Weights of a small mixture-of-experts language model, trained from scratch on English Wikipedia.
Size: 9 layers, width 320, 51.2M parameters.
Training: a variant of Muon for the experts, 644M tokens.
Below are experts of layer 2 (counted from 0) of a mixture-of-experts language model. Rows are named gate (a neuron's input weights, with its number), up (a neuron's input weights, with its number), down (a neuron's output weights, with its number) and show model dimensions 240-319. Each number is 128 + 32 x the weight over its row's rms, rounded and kept within 0 to 255.
Before each expert's rows: a language model's description of what the expert responds to. This comes from a sample of Wikipedia text that the model never trained on.

# expert 6
It responds to: Name pieces of places, people and titles, such as New York, City, John, Al, San, and continuations like Kemp-ston, d-ais-ies.
gate0 [109 113  97 104 107 161 124 103 113 120 121 118  80  57 161 155  77 227  55  80 130  83 144 118  94  96 114 127 148  71 133 134 104  85  92 147  97 134 128  66 117 128 113 134 179 217 135 151 137 112 133 106 163 102 179 113 119  84 154 139 119 113  98 130 117 108 105 137  86  78  82  95 127 168 138 121 152 173 185 121]
up0 [135 115 157 119 106 138 137 124 144 152 129 162  80 160 103 116 136  92 122 172 165 112  98 109 159 181 136 150 124 174  94 128 133 146  57 113 134 136 124 209 132 103 157  75  95 111  85 117 120 173 139 111 109 121  96  38 163 146 117  74 195 143 155 103 113 120 185 116 116 162 141  95 174 105 128 149  74 110  95 150]
down0 [113 126 104 177 153 118 115 108 137  29 145 104 126 109 160 115  99 118 215 159 106 128 138 117 154 159 147 142  94 147 115 166 153  86 120 158 126 122 154 149 149 105 147 103 135 179  99 103  90 162 173  83 123  51 116 120  81  94  95 120  84 107 128 127 171 103 128 156 175 104  87 149 177  76 129 137 128 122 157 170]
gate1 [168 174 115 142 211 163  38 144 155 169  52 122  56 112 106 134 107 155 159 151 190 113 128 145 125 117 154 168 141 183 171 114 164  89 156 141 112 168 198 106 141 142 128 126 125 122 119 130 108  95  78 102 149 128 134  79 134 134 132  95  86 118 108 117 179  57 104 122 141  81 117 133 112 141 122 146 143 168 142 122]
up1 [169 146 185 120 129 103 156 155 147 143 107  91 119 112 133  82 132 198 186  61 160 156 142 137 156  73 137 132 152 114  86 118 171  77 156 122 164 127 111 135  78 140 117 133 109 101 136 180 144 157 167  92 116 122 188 130 160 138 110 122 130 151  71 147  79 141  80  96 134 109  90 132 117 102 154 155 114 150 110 157]
down1 [ 81  89 101  80 127 107 145 112  85 148 140 159 182 105 109  97 140 155  23 140  50 148 196 129 123 119 142 101  87  88  37 138 129 106 124 147 176 112 159 144 146 142 144 186 141 176 131 112 158 127 176 133 118 109  59 177 175 102  73  99 114 168  90 128  70  80 122 111 141 161 145 140 190 109 114  91 106  99 112 150]
gate2 [128  90  97 124  82  72 144 142 148 153 161 165 116  81  68 163 154  77 140 140 142 123  96  92 144 112 149 165 132 119 160 150 123 125 198 135 183 139 116  47 121 148 113 131 147  79 146 163 129 106 129 183 107 124 104  99 219 143  93 161  98  98  88 156 100  96 157 146  74 121 135  99  58 143 109 134 113 113 142 146]
up2 [157 109 152 108 174 103 186 151 127  92 151  96 125 161 155 138 175  94 109 141 124 154 140 133 100 132 133 131  89 164 125 113 162 130 100  75 217 144  82  91 113 128 118 140 129 124 145 119 213 128 156 159 125 136  95 169  91 205  84 164 101 104 131 163 161  71 170 131 191 117 170 200  87 136 108 166  78 143 106 143]
down2 [185 120 172 141 110  85 142 109 105 109 163  66 119 161 103 156 124  99 117 153 132  79 165  82 140  63  76 136 157 124 115 169 156 109 131 146  80 131  85 175  78  52 122 127 191 102 133 127 145 146 125 115 179 170  61 161 117 117 167 129 134  56  89 117 110 177 145 122 161 124 103 127 166 107 147 105  43  81 163 102]
gate3 [180 139 152 113 112  88 145  74 133 119  81 130 110 122 115 136 134 119  91 149 128 117 124 131 119 117 152  99 163 148 190 136 141 167 133 114  45  89 167 158  94 135 138 141 111 123 106  77 124 157 173 121 154 164  86 149  61 144 102  94  23 129 133  88 120 119 180  94 127 121 130  96  98 176 134 138 132 180 162 173]
up3 [207 162 135  97 155 131 118 103 129 116 109 119 105 160 120 123 118 107  95 129  85  90  95 133 109 103  96  75 164 176 166 124 103 146 103 141  74  67 119 181 123 115 117 118  97 102 142  91 136 146 140 107 152 192  89 130  88 159 136 113  84  87 122 146 102  92 166  99 147 120  98  89  98 172  70 143 159 150 131 162]
down3 [123 102  56 128 167  92 107 186 133 172  87 115 163 166 145 106  88  98 187 148 153 139 133 148  99 149 156 107  97  95 109 120 156 164 162  95 138 162 100 117  95  93  86 158 149 176 157 127 100 143 139 157 113  93 175 153 254 129 146 148 104 109 130 126  82  93 133 108 121 133 142 155  92  94 107 182 107  68 213  82]
gate4 [147 132 112 111 134 109 165  98 179 130 130  99 122 106 148 106  91 156 137  93 118 104 120 165 151 179 116 120 127 115 110 172 120 118 134 158 153  94 142 141 129 175 121 146 220 152 134  92  76  95  75 121 106 125 133 147 103 101 123 145 150 124  85 100 178 109 160 156 149 131 155 139  68 126 131 163 118  89 139 159]
up4 [142 107 115 111 126 130 173 108 160 177 131 144 116  99 116 117 102 155 150  92 156 151 127 204  93 148  69 182 144  68  53 158 151 125 104 186 175  98 124 163  97 200 172 137 200  92 171 113  97 111  99 115  77 110 115 160 115 123 119 137 128 127 124 124 129 101 167 183 147 138  73 106  95 149 116 179 166 124 122 177]
down4 [125 171 110  65 175  72  95 111  99  90 129 163  81 145 160 108 125 177 132 128  90 129 112 151 157 160 123 148  65  98 152  97 105  98 167 142 161 118 179 136 102 202 108  66 128 119 104  93 117  84 127 144 137 109 140  42 144 126 138 117 157 128 124 194 106 139 143 115 154  97  83 129 123 113 104 127 106 130 177 113]
gate5 [184  95 148 110 142 112 185 158  98 159 207 118 155 152 108 148 118 116 175 148 153 119 156 119  87  86 139  98 119 134 146 108 148 143 145 203  95  80 170 120 149 183 115 123 134 123 108 121 143 132 150 126 119 108  88  71 136 200 128 162 158 137  66 104 166 139 128 161 141 133 110  90 123 132 179 147 144  99 141 122]
up5 [171 121 104 145  99 170  96 107 192 121 114 137  96 138 119  82 119 101 148 119  90 135  97 215 187 150 185 194 107 182 111 129 140 119 122  91 113 191  93 194 146 124 105 199 114  85 172 100 163 167 149 156  73 167 195  50  62 151 117 100 115 120 129 136 119 174 114 122  88 114 114 150 153 159  58 121 120 139 109 138]
down5 [149 110 141 150 203 147 101  41 118 110 131 145  81 143 114 143 102 162 115 112 155  84 143  92 172 137 111 133 114 135 148 126 111 103 139  82 144 146 110 102 148  91 123  82 120 141 200 117  87 141 238  85 115 107 123 155 104  33  88 119 101 139  86 146 101 133  56 157 145  95 143 148 144 135 132 145 213  83 107 122]
gate6 [147 129 120 171 159 168 161  71 120 119 125 143 129 119 143  78 137 139 157 137 209 206 157 122 174 174 134 142 104 113 177 162 114 127 188 157 178 176 161 101 158 134 146 113  75 174  86 111 100 134 184  56 131 132 142 115 110  61 120 174 143  94 103  90 159 111 116 127 204 175 115 110 115  90 131 135 151 139 111 144]
up6 [127  77 138 121 127 111 179 134 153 103  77 169 166  83 103 114 132  95 118 151 121  86 119 143  70 139 176 163 119 107 128  94 122 141 164 111 121  95 112 135 121 123 118 150 109  93  80 175 122 191 140 173 119 141  85 156  70 150 149 125 169 112  97 147  60 107  75 129  94 133 225 171 126 172 197 141 173 164 118 175]
down6 [132 101 115 172 139 139 119  34 126 144 131 126  99 100 151 102 132 166 188 143 147 129  67 149 108 120  65 175  84  92 125 121 121 122 154 154 174 160  84  87 134 138 120 130 152 158 146 112 109 129 208  86 147 110 141  71 160 190  92 105 123 132 119 161 203  98  77  93  88  87 122 148 145 160 129 161 142 138 126 130]
gate7 [ 79 153 137 109 110 104 115  88 119 117 106  87 140 133 109  45 149 146 198 135  89 143 126  71 123 186 149 135 106 158 191 121 112  68 107 182 112 187 155 165 106 169 142 133 121 135 124 118  86 113 115 170 159 126 134  58 147 108 149 108 110  30 201 153  87 103 129 112  98 104  14 142  96 144 126 134 152 101 154 142]
up7 [121 139 168 147 134 135 126  98 101 127  80 138 114 128 150  61  93 131 108 100 127 123 167  96 107 194  70 169 104 138 119 143 185  90  93 166  72 171 117 119 106 146 144  85  62 135 116 154  99 136 129 131 128 155  65 120 107 104 146 116 171  83 207 150  76  94 124 131 127 114  54 116 142 186 120 155 117 108  83 142]
down7 [158  99  86 166 140 164 158 157  73 128 140 144 149 117 170  86 121 108 187  95 157 194 142 122 133 142  97 141 114 114 112 144 187 154 131  81 143 129  93 166 135 111  96 125 107 100 141 112 158 124 105 100 108 132 159 179 104 153 141 134 165 170 121 110 119 110 137 135 157 135 145 114  93 120 111 125 163 117 145  84]
gate8 [142 138 136  82  97 135 185  88 123  59 143 151 157 124  60 114 105 152 144 113 123  24 159 113 151 104  85  99 165 166  99 152 128 125 104 120 110 122 161 166 125 157 183 116 154 125 125 127  84 152 162 122 156 161 107 127 122 139 115  90 116 112 147 131 107  87 179 124 104 111 152 108 149 198 180 165  90 143 130 146]
up8 [137 107 140  91 100 121  97 169  86 167 200  94 157 155 116 110 136 147 119  70  87 204 178 103 108 138 127 150 122 106 141  50 148 147  88 126 132 142 111 110 123 199 141 106  80 150  83 138 133 117  76  99 137 107 224 153  70 118 119  91  94 157 133  67 148 115  90 108 161 162 178 143 111  90 126 149 124  83 157 133]
down8 [ 95 138  82 150 181 131 132 106 139  88  69 132 129 113 131 141  81 148 121 134 194 127  84 141 159 128  97 154 150 113 162 202  94 142 144  56 193 116 132  57 130 132 135 147 149  90 114  68 134 135 112 169 106  96  92 152 126 149 143 143 207  95 120 110 170 133  94 104 135 118 115 142 107 109  70 106 145 158 128 118]
gate9 [148 198  40 188  57 100 198 127 132 119  94 135  96 148 138 133  70 103 126 152 138 149 121 200 113 136 102  90  86 102 129  94 152 111 144 153  92 132 131 114 133 119 120 164 104 133 124 156  87 147 109 189 150 196 122 120  88 102 156  91 181 106 164  66 153 161 127 112 140 126 153 170 108 112 139 131 195 148 134 112]
up9 [141 124 153 144 180 177 106 108  98 192 138 138 139 103 108 108 167 120 115 128 125  60 123 142 151  82 130 165 160 178  99  98 127 144 132  83 159 114 132 117 102 138  95 121 123 104 148 100  86 101 102 116  52 119 103  97  94 196 183 115 108 105 154 102  99  64  96 155 176 126 155 136 137 131 191 170  81 111  56 142]
down9 [112 121 170 100 122 149 143 111 175 116 116 125 151  61 159 131 163 159  65  78 144 110 121  93 109  94  95 101 127 143 176 168 139 105 149 116 166 120 152 148 193 177 117 193 133 129 164 159 135 159 165 154 171 141 134 125  79  55 101 127 109 156 127 108 161 166 194 138 131 157  96 156 141 164 110 111 120  78 136 123]
gate10 [137  54  65 118 116 142 106 127 167 143 124 149 191 112  97  60 119  83 140 151 140 136 147 120 189 105 180  96  67 149 131 127  95 119 150 156 169  72 147 115 147 111 141 139 156  86 147 102 125  76 115 126 139 145 107 133 173 117 133 115  74 139 121 175  93 188 114 139 104 138  98 163 103 125 139 185 179 100 118 139]
up10 [ 82 125 104 127 183  80 212 130 153 149 179 160  79 102 133 158 105 139 128 106  98 197  79 136 171  90 123 115  78 179  95 161 118 166 113  87 102 111 168 147 132 140 132  93 124 118 139 107 105 108 164  89 111 159 115 177 122 198 122 104  83 146 103 113 118  97 139 192 139  79 135 154  86 115 131 126  83 136 146  58]
down10 [153 113 174 135 135 111  89  94 163 133 162 126 155 152 125 112 114 101 150 120 139 124 170 200 109 143 132 159  79 152 102 143  96 190 110 178 124 106 145  77 144 118  71 134 153 109 106  79 125  55 147 159 121 116 134 144 148 131 211  72 107 136 107 128  96 172 103 132 124 139  85 145  97 161  84 170 140 131  91 150]
gate11 [127 178  91 100  45 127 130  95 195 123 115 143 124 113  51 110 161 143 150  70 158  88 140 150 161  98 145 169 107  86 119  78 103 105 151 145 100  91 140 104 137 145 149 120  99 129 117 133 117 105  67 149 159 106  90 189 121 144  95  90 116 156 168 132 102 197 142 134 139 108 152 149 229 138 108 204 130 157  90 154]
up11 [120 199  79  94  92 123  86 114 154 114 134 163  73 106 117 116 175 143 114  85  93  90  39 146 162 132 151 189 135 101 126  88 129 145  87 182 112 134 121 119 120 119 125 167 131 109 117 143 119 121  72  96 146  84 154 181 104 156 172 117 152 110 117 153  76 179 126 122  95 126 173 150 172 145 124 169 106 154 103 160]
down11 [144 139  87 121  50 103 158 136 118 171 104 165  91 140 193 130  97 135  96 117 111 151 164 108 111 102 122 161 108  77 120  82 153 162 112 114 128 146 102 151 131  98 138 113 200 160  84 100 147 110  61 124 152 177 183 152 120 114 158 144 112  96 129 138 145 171 112 135 164 145  99 128 119  48  81 169 146  81 130 128]
gate12 [131 157 119 137  87 154 149 116 145 132  76 183 122 115  84 198 152 152 142 120 146 131  75 138 145 173 104  77  77 108 146 127  69  90 189 160 106 151 158 116  92 107 185  85  86 111 145  63 111 144 104 149 109 135 132 157  93  35  44 134 137 144  94 133 119 134 161 110 130 102 164 148 123 132 112 123 106  92 137 120]
up12 [123 125 120  84  96 127 126 148  89 133 145 139  95  63 159 172 111 141  81  97 122 197 136 126 140 127 151  96  94 172 102  88  78 106 121 123 174  76 102 115 147 201 148 174 179 133 144 127 177 132 131 163 139 174 178 110 153 150  71  55 129 118 133 141 114  99 160 125  63 114 122  97 164 156 120 106 159 119 127  62]
down12 [ 97 118  79 137 102 125 124 156  99 131 196 142 128 140 141  76 127 106 138 123 134 128 131 195 121  91 139 187 124 152 131 168 154  89  84 158 146 100 135 138 160 106 132 150 169  98 105 142 165 146 115  97 143  84 112 101 138 152 192 114 104 198 115 167 126 136 145 188 141 115 179 136 119  91 171 129 134 168 134 143]
gate13 [147 155 137  69  83 106 116  78 131 172 103 163 129 169 112 134 156 127  47 142 211  93 122 141 166 154 110 150  75 114  99 121  73 111 136 140 133 109 137 171  91 154 163 151 148  94 128 123 119  56 201  87 112 109 125 134 155 118 138 108  78 144 164 117 154 156  92 132  84  62 108  68 129 103 129 140 126 135 143 144]
up13 [ 69 115 163 112 153  69 168 175 186  75 130 138 109 148 164 117 113 118 146  79 150  89 133 105 123 128 138 155 123 158 160 170  81  97 154  75 105 149 139  63  77  95  85 105 163 148 140 209 118 137  78 106 105 135  93 103 104 112 114 151 121 115 156 132  94 149 151  94 134 120 136 148 114 138 128  94 143 172 100 118]
down13 [133 119 154 151 139  70 137  48 160 163 155 120 107  95 133 101  77 161 164 111 168 135 180 113 118 117 117 114 155 120 130  86  81 110 150 115 166 126 129 130 160  84 111 109  89 159 117 167  83 124 143 156 171 153 138  80 207  77 115 221 156 187 135 112 106  99 173  78 146 130 122 157 131 112 187 127  91 167 104 102]
gate14 [107 128 104 134 147 144 152 179 116  96 128 130 100 153 201  98 163 142 140 109 167 149  47  78 187 111 163 115 157 166 162  95 144 141 143 153 124 179  84 142 115 127 119 128 129 171 172 120 173 144 148  69 115  70 189 143 162 126 119 118 190 146 166 136 143 146  38 144 136 173 103  86  74 125 145 227 133 188 136 155]
up14 [175 167 148 106  91  68 157 150 125  55 184 111 121 155 115 124  84 141 124 121 111 124 110 158 123 107  75 147 109  85 129 115  87 198 156  99  92 105 155 113 118 175 154 173  71 100 101 174 118 143 115 141 125  82 129 134 135 108 118 146  93 191 129 156 108 147 145 131 110  83 134 134 150 137 113  87 167 125 130 160]
down14 [122 201 107 160 127 164 135 163  65 113 107 105 140  87  78 156  97 119 132  98 195 130 103 113 125  70  85 161 169 123 111 131  95 122 152 124 108  66 126  89 146 119 112  72 125  82 173 127 122  87  85 131 153  97  62 172 143 185 107 125  63 157  99 176 126 116 169  87 139 175 213 164 106 151 112 144  62  32 183 177]
gate15 [ 61 177 119 111 122 132 149 135  71 184 148 143 101 164 164 156  95 103 122 142 124 150 115  97 165 150 109  86  96 104  74 121 130 158 153  66 101  94 106 112 109 133  92 196 176 149  28 167 142  93 164 121  38 119 118 155 167 143  84 141  98 136 149 120 108 144 170 122 136 130 107 138 151  89 142 145 168  94  66 122]
up15 [ 96 179  93 120 159  58 112  54 114 136  86 107 109 143 181 174 160 135  53  76 131 110 118 128 187 119 125 115 126 105 100 142 163 143 137 147 127 107 133 150  96 165 159 151 167 138 136 125 138 118 109 122 131  91 134 131 146 111 158 110  94 152 152 119  90 125 133 138 143 140 121 174  82 130 124 109  99 123 119 128]
down15 [122 174  95  93 162  87 116 102 136  92 132 137 152 200 162 131 145  55 173 153 169 109 114 120 111 107 113 137 148 114 152 208 189 111 202 132 126 114 184  66 130 108 114  71 161 109 108 134 170 139  94 183 149 118 171 121  98 147  87 157 113 139 164 111 105  91  96 110 113  84 143 164 141 144 125 124 120 145 137 122]
gate16 [133 106  96 120 116 115 180 119 166 150 157 121 102  92  76  68 179  90  70 169 120 160  59  75 147 123 105 127 133 114 122 177 105  80 162  94 133 106 156  61 210 176 110 140  97 115 123 184 116 115 100  76 136 119 133 192 141 146 164 103  82 153 126  76 130 108 171 104 147 112 109 105 129 166 121  99 113 131 118 179]
up16 [142 112 108  97 124 139 192  80 158 115 102 108  97 106  86 109 134 108 124 152  90 142 105 151 178 121 163 133 130 104 131 171  93 111 118 106 153 181 147 123 166 147 122 137 160 122 143 162 129 112  73 111 128  87 138 205 163 159 132 213  94 114 136  85 115  75  96 123 160 164  89  79 133 140 135 106 160  97 112 129]
down16 [106 152 113  92 130 106 115 116  81 165 139 126  97 155 115  94 181 149  68 156 107 184 144  92 128 112 172 168 136 119 173 102 135 150 107 159 168 134 119  96  69 163 121  73  63 108 127 140 144 124 168 146 119  97 151 194 149 166  68 142 153 113 121  99 139 121 189 104 141 115 200 106 175 144  42  69 162 133 180 157]
gate17 [ 97 140 128 110 123 106 126 119 120 151 210 120 150 134 130 171  93 158 140 137 131  95 117  88 160  77  74 134 161  71 149 158 133  59 122 149 147 114 178  89 131 109 149 119  73 154 137 166 109 103 122 145 159 124 144 136 131  74  31 155 135 111 136 142  98 100 116 163 150 169  65 137 157 151 148 178  91 172 105 142]
up17 [ 84 142  83  94 107 109  90 192 158 159 131 141 100 152 161 145 134 115 154 145 122  83 171 109 132  65  92 148 128  75 154 164 106  91 178 144 146 149 167 119 104 123 129 131  59 156 147 122 140 109 134 223 133 158 151 133 176 114  74 101 154 148 118 114 101 114 140 169 163 184  99 133 106 173 129 188  99 179 131 126]
down17 [142 116 141 121 179 165 132 127 132 185 146  89  97 134 141 208  48 176 138  83 156 134 116 143 155 110 107 139 156  86 126  76  73 139 165 157 143 106 186 107 125 154 137  64 130 159  81 156 117  83 168 105 165 197 121 156  48  82  69 119  98  66 168 146 117  53 111  99 105 135 109 115 153 129 109 101 100 161 129 136]
gate18 [107 107  96 130  74 153  89  86  89 147 123  62 120 146 127 184 118 134 111 146 107 157  69 182 154 125 109 130 158 148 191 161 149 175  67 118 143  92 124  93 106  98 140 131 140 148 162 121 109 191 162 113 148  78 155 141 125 203  74 105 138  99 188 207 108 174 119 153 142  82 109 182 118 130 151 113 150 126 134 158]
up18 [131 147 102 152 101 119 114 136 136 129 129 155 121  93 146 236 152 118 122 125  88 148 144 184 135 107 127 154 169  97 140 161 136 130 129 124  80 150 126 137 194 106 138 108 129 151 109 121  73 151 104 100 113 161  84 112 104  78 114 140 155 219 130 140 102  68 175 114 160 120  90 120 153 152 122  78 113 100 124 122]
down18 [144 140 148 126 116 117 144 149 125 147 182 140 146 128 124  85  71  99 133  98 176  97 164 108 121  68 124 121 136 140  94  73 183  95 148  91  78  99 171 146 140 147  27  62 112 119 110 157 101  80 122 120 136 139 145 129 117  77 150 113 124 108 132  80 122 151 152 126  94 120  90  95 172 118 132 165  90 138 133  88]
gate19 [134 170 159 112  96 108 209 125  92 140 126 131 101  98 114 114 227 107 134 108  97  80  87 120  95 117 151 108  83 110 171 118 150 197 130 159  72  94  88 123 105 117 135 106 143 195  97 151 101 168 122 102 109 154 104  52 116  96 142 115 107 147 179 143 119 127 107  97  86 111 146 146  92 149 157 125 153 150  97 172]
up19 [123 162  48 121 118  85 104  98 168 107 141  81 113 114 171 149 123 112 123 122 182 171 114 121 118  85 138 135  99 133 134 131 108 132 137 144 132 117 178 110 118  82  97 181 117 111 165 135 151  71 143 174 138 152 142  36 119 224 147 101 175 123 149  92 190 160 166 123 120 151  89 156 180 108 107 136 116 143 124  58]
down19 [113 114  91 130 179  72  99 166 169 140 159 142  87 157 192  95 169 130 125  84 109 137 138 163 109 112 170 126 132 101 117 183 133  76 122  88 103  81  70  83 140 175 105  94 154 106 111  93 118 138 115  88 109 119  92 171 162 109 172 179 151 153 169 124 213 167 129  94 176  56 112 133 121 139  59 163 139 166 145 178]
gate20 [ 73  98 115 121  88 151  98 118  90 149 130 169 134 138 173 131 158 123 113 123 155  98  99 105 113 127 162 132 157  94 118  92 114 103 155 154 142 118 125  95 165 124 134 151 138 102  58 157 146 120 159 120  82 165 124 117 104 115 111 128 126 158 111 154 174 107 105  75  85 146  91 161 150 136 138 117 185 130 143 182]
up20 [134 106 146 138 127 188 117 125 102 167 130 195 136 115 117 202 129  91 167  96 124 136 106 160 189 109 151 156 120 162  90  95 175 136 146 179 147 211 106 179 110 122 206 165 110  47  90 173 143 116 166  68 103 117 168 177 161 140 109 158 133 123  87 127 150 122 154  49 115 133 132 190 108 153 150 117 145  93 195 151]
down20 [147 122 147  92 169 134 120 128 198 155 167 146  94 107 134  73 199 147 183 156  70 139  94 129 170 106 181 169 129 137 152  75 171 155 107 145 135  97 106 167 124 185 150 170 177 156 130 139 158 101 134 118 117 152 133  94 148 146 144  58 188 139 149 112 109 154 169  72 158 124  97 163 142 110 121 111 112 141 181 138]
gate21 [ 88 122 124 164  80 147 138  83 133 151  90 128 107 131 107 174 104  97 188 139 116 110  85 187  65 132 107 144 174 113 132 114 102 149 158 139 125 186 168 101 144 136 117 167 123 178 144  70 120 115 181  87 170 121 128 113  86 142 123  99 174  90  83 132 103 153 127 118 157 119 106 135  99 146 131 190 118 123 150 130]
up21 [121 140 163 136 152  82 148 114 121  97 142 157 151  96 160  94 129 103 117  65  88 125 112  99 146 142 145 115  74  91 140 129 144 104 144 117 117 117  81 161 136 150 135 101 139  91 131 131 110 161 150 151 121 123 143 145 170 109 151 159  70 160 135 106 137 112 142  72  72 103 141 106 114  80 111 108  83 151 149  92]
down21 [149 146 117 117  80 123 131 121 122 127 125 223 126  95 117 121 129 153 119  79 128 136 145 143 136 145 128  39 133  92 133 108  83 124 210 124 145 122 168  66 186  95 147  97 166 156 148 140 124 105 124 132 168 128 112 141  96 146 119 149  97 155 147  67 115 108 122 129 133 131 136 160 135 112 151 216 146 155 157  94]
gate22 [167 141 150  81 171  65 114 101 127 100 106 179 137 181 188 139 128 155 107 157 111 121  76 176 128 141 165 172 141 129  61 129 119 157 180 148 135 156 101 136 131 101 130 132  94 105 136 122 127 115 171 153 117  97 123  81 139 145  87  99 110 132 130 130 205 150 126  68 131 119 139  86 111 131 145  99  95 158 132 169]
up22 [159  77 152 134 205 139 104 145 149 139 129 131 129 160 107 142 125 178 156 113  74 118 105 218 103  67 215 133 107 117 184 124 132 154 131 136 120  91 128 129 145 125 112 161 149  93 157 139 130 118 108 112 128 107 145 120 111 147 144  89 110  90 134 134 130 162 103 122 117 168 166 111 148  92 169 113 210  65 126 158]
down22 [113 126 137 128 187  71 183 101 156 137 108 126 101 167 117 116 172 157 132 127 182 184 229 191 120 148 106 147 150 110  78 124 104 135 136 207 149 117 139 122 167 104 115 115 206 121 104 186 104 127 159 126 181 137 131 158 200 121 168 159 173 115 100  78 172 155 152 160 136 102 117 147 140 154 122 136 137 160  97  92]
gate23 [148 130 104 109  78 170 116  69 114 101  70 135 102 121 126 117 152 143 136  96 165 157 121 145 113 170 130  91 110 193 115 123 127 116 197 132 174 121 187 109 111 126 118 136 123 143 111 130 105 118 134 131 154 120 148 168  62  99 122 155 180  78  43  83 176  43 153  85 106 121  98 146 123 125  75 118 129  68 138 122]
up23 [155 165  83 140 116 144 154  87 148 118 128  93 116 155 120 124 133 158 151 110 169 159 123 117  66 140 132 125 183 187 140 115 125  72 120 148 148 140 151 150 120 205 107 140 150 144 158 126 152  84 122 146 170  88 158 141  84 137 107 201 142  99  45 123 111  52 114  73 149 166  98 137 159 141  89 118 184  88 133  99]
down23 [ 64 131 132 153 110 123 114 185 127 163  92 159 137  93  94  69 137 119 160 141  87 111  80 157 144 139 139 150  99 107 188 134 134  89 140  92  82 178 159  97 106 130 235 118  97 132  71 113 145 150 158 135  80 209 108 127  87  77 133  25 106 166 180 190 151 186 126 176  87 118 170 154 150 126 118 159 118 130 121 134]
gate24 [ 83 119 140 100 140 104 125 164 140 141 145 145 120 194 152  82  51  82  98  92 181 136  97 132 131 121 177 150 145 165 151  67 116 106 111 106 125 146  87 125  80 175 163 105  79 117 105 131 156  59 132 127 128  74 184 144 121 156 125 130 118 138 126 160 122 196  92  79 124 126 164 145 106  95  96 128 145 137 105 147]
up24 [ 83 105 117 155 106 116  84 166 126 110 155 126 133 194 169 118  99  82  69  95 160 122 118 115 144 142 155 130 157 135 146  75  91  82 126  78  92 159  89 130 106 159 177 145  65  69 102 130 143  84 109  84  92  99 162 115  98 167 108  87  95 142 117 157 143 193  97 112 135 117 105 157 162 110  52 137  86 202 106 179]
down24 [149 144 178 121 163 112 112 156 130 161 159 107 121 111 159 154  93 125 102  85  86  66 100 118  94 156 151  74 118 115  60 129 157  77 159 186 158  66 154 131 149 169 125 157 133 133 132 101 120  67  80 150 140 185  89 168  78 177 108  45 117 144 105 129 172 215 104 124  86 156 114  72 152 107 138 127 109 143 178 141]
gate25 [171 140 148 118 124 110  97  60 208 159 105 117 107 106 142  96 144 121  88 192 169 100 118 139 144  68 146 134 134 110 150 103 110  84 127 178  55  92 111 194 111  91 167 176 190 144 125 110 136 208 151 105 172 101  36  53 100 146 145 134 121 119 144 140 127 156 160 198 137  40 126 166 176 172 103  42  92 127 152 151]
up25 [ 84 130  97 207 106 155 116  88 133 103 122 163 126 117  82 102 134 116 133 125  80  55 113  86  96 113 122 116 106 127 139  92 103 131 166 128 124 116 104  82 103 137 127 104 143 125  84 138 119  91 121 152 164 147 156 128 151 101 115 118  68 126 132 142  28 125 111 147 158 121 189 138 127 178 169 194 162  88 144 118]
down25 [156 111 119 130 117 139 102 130  92 112 128 186  93 176 152 136 135 135 131 188 111 120 119  93 123 153 124 135 153 128 163 125 182 157 112 193 157 148 115 109 144 146 154 104 118 168 118 140  92 138 127 110  96 115  99 129 124  81 117 145  85 151 169 154 133   0  46 132 126  63 148  81 137  84 153 116 159 156  98 158]
gate26 [154 112 132 114 126 128 166 117 186 110  96 106 128 116 143  93 114 103 173 142 130 118 119 135 145 125  98 145  83 110 134 126 125 106 119 105 195 127 124 115 132 167 141 184  84 109 143 127 123  80  90 169 135 130 131 125 143 165 130 198 123  67 130 118 149  49  96 122  85 123  92 121  61 160 159 119 129 127 110  90]
up26 [123  47 123 115 174 103 118 119 133 100 103 152 148 107 114  56 116 162 121 112 162 119 130 174  63  94 128 143 140 114 127 108  94 124  69 135 149 178 175 139 102 136 223 179 172  73 159 110 142 106 183 114 108 208 124 110  94 146 140 146  85 149 131 150  93 104 158 125 124 140  60 151 136 157 117 141 178 127 134 165]
down26 [104  92 117 151 131 140  66 121 137 163  58 108 104 110 105 104 163 165 127 113 181 150 104 147  95 120 105  74 163 155 183 173  33 136  74 168  45  99 127 115 151 124 132 178 147 123 172 135  96 196 130 144 160 159 124  74 131 158 100 160  76 112 144 166 182 178 179 111 129 162 148 138 154 155 140 122 102 148 185 203]
gate27 [154 135 162 135 124 149 152 148 151 127 137 112 110 116 143  90  76  84 123 128 147 104 165 139 134 113 145 128 180 162 146 134 104  83 135 102 155 102 138  97  87 149 102 142  73 158  96 112 123  93 130 125 178 130 143 118 131  62  87  86 105  92 119 146 131 106 172 128 148 162 114 131 113 140 127 134 157 154 144 148]
up27 [149  83  96 144 116 116 130  95 149  76  98 195 109 126 188 128 178 134  92  97 128 141 135 115  66 160 114 128 138 169 154  89 126  58 130 146 105 115 139 145 120 152  85 151 133  91 103 148 111 119  99 168  85 163 108 216  82 140 106 111 138 120 117  92 103 133 132 117 135 109 135 111 142 159 149 141 148 131  83 172]
down27 [138 199 176  83 172 113 153 151 121  82 104 105 133 133  81 162  96 135 161 127 149 125 189 120 191 155 187 128 153 113 180  92  84 134 156 125 110 130 112 161 107 122 118 131 119 185  89 173 156 115 187 108 186 132 182  91 206 121  98 141 148 119 125 146 166 121 104 162  83  82 119 146 146 121 147 148 147 119 148  54]
gate28 [158 156 157 144 199  79 127 130 125 103 104 156  88 179 137 138 135 192 140 141 114  55 137 108 172  93  58 200 203 115 104 130 122 158 110 115  92 131 162 161 135 124 125 154 112 185 168 101 163  97 178 124 139 127 213 100  79 158  97 150 156  94 118 105 174 117 158 116 148 172 114 144 109  91 162 121 146  87 152 132]
up28 [124 188 139 102 119 154 128  96 173 158 177 105 130 106 151  98 108 113 149  48 123 160 138 133  80 167 162 104  78 172 178 104 126 142 138 148 123 116 124 104 127 138 101 105 158 108 148 168  93 174  85  97  63 149  64 121 142 123 149  78 120 157 155 147  64 152 117 130 105  83 116  94  74 199 141  88 125 199  95  81]
down28 [154  74 144 100 100 164 167  62 110  74 151 163 126 160 177  98 100 170 164 162 145 168 127 138 137 112 140 168 186  85  73 143 187  80 116 141 107 142 203 177 158 118 104 152 137 162 133 115 127 151 140 103 127  46 142  84 159 110 184 138  86 125 113 161 139 148 122 153 149 141 117 113 146  97 103  69 131 114 131 137]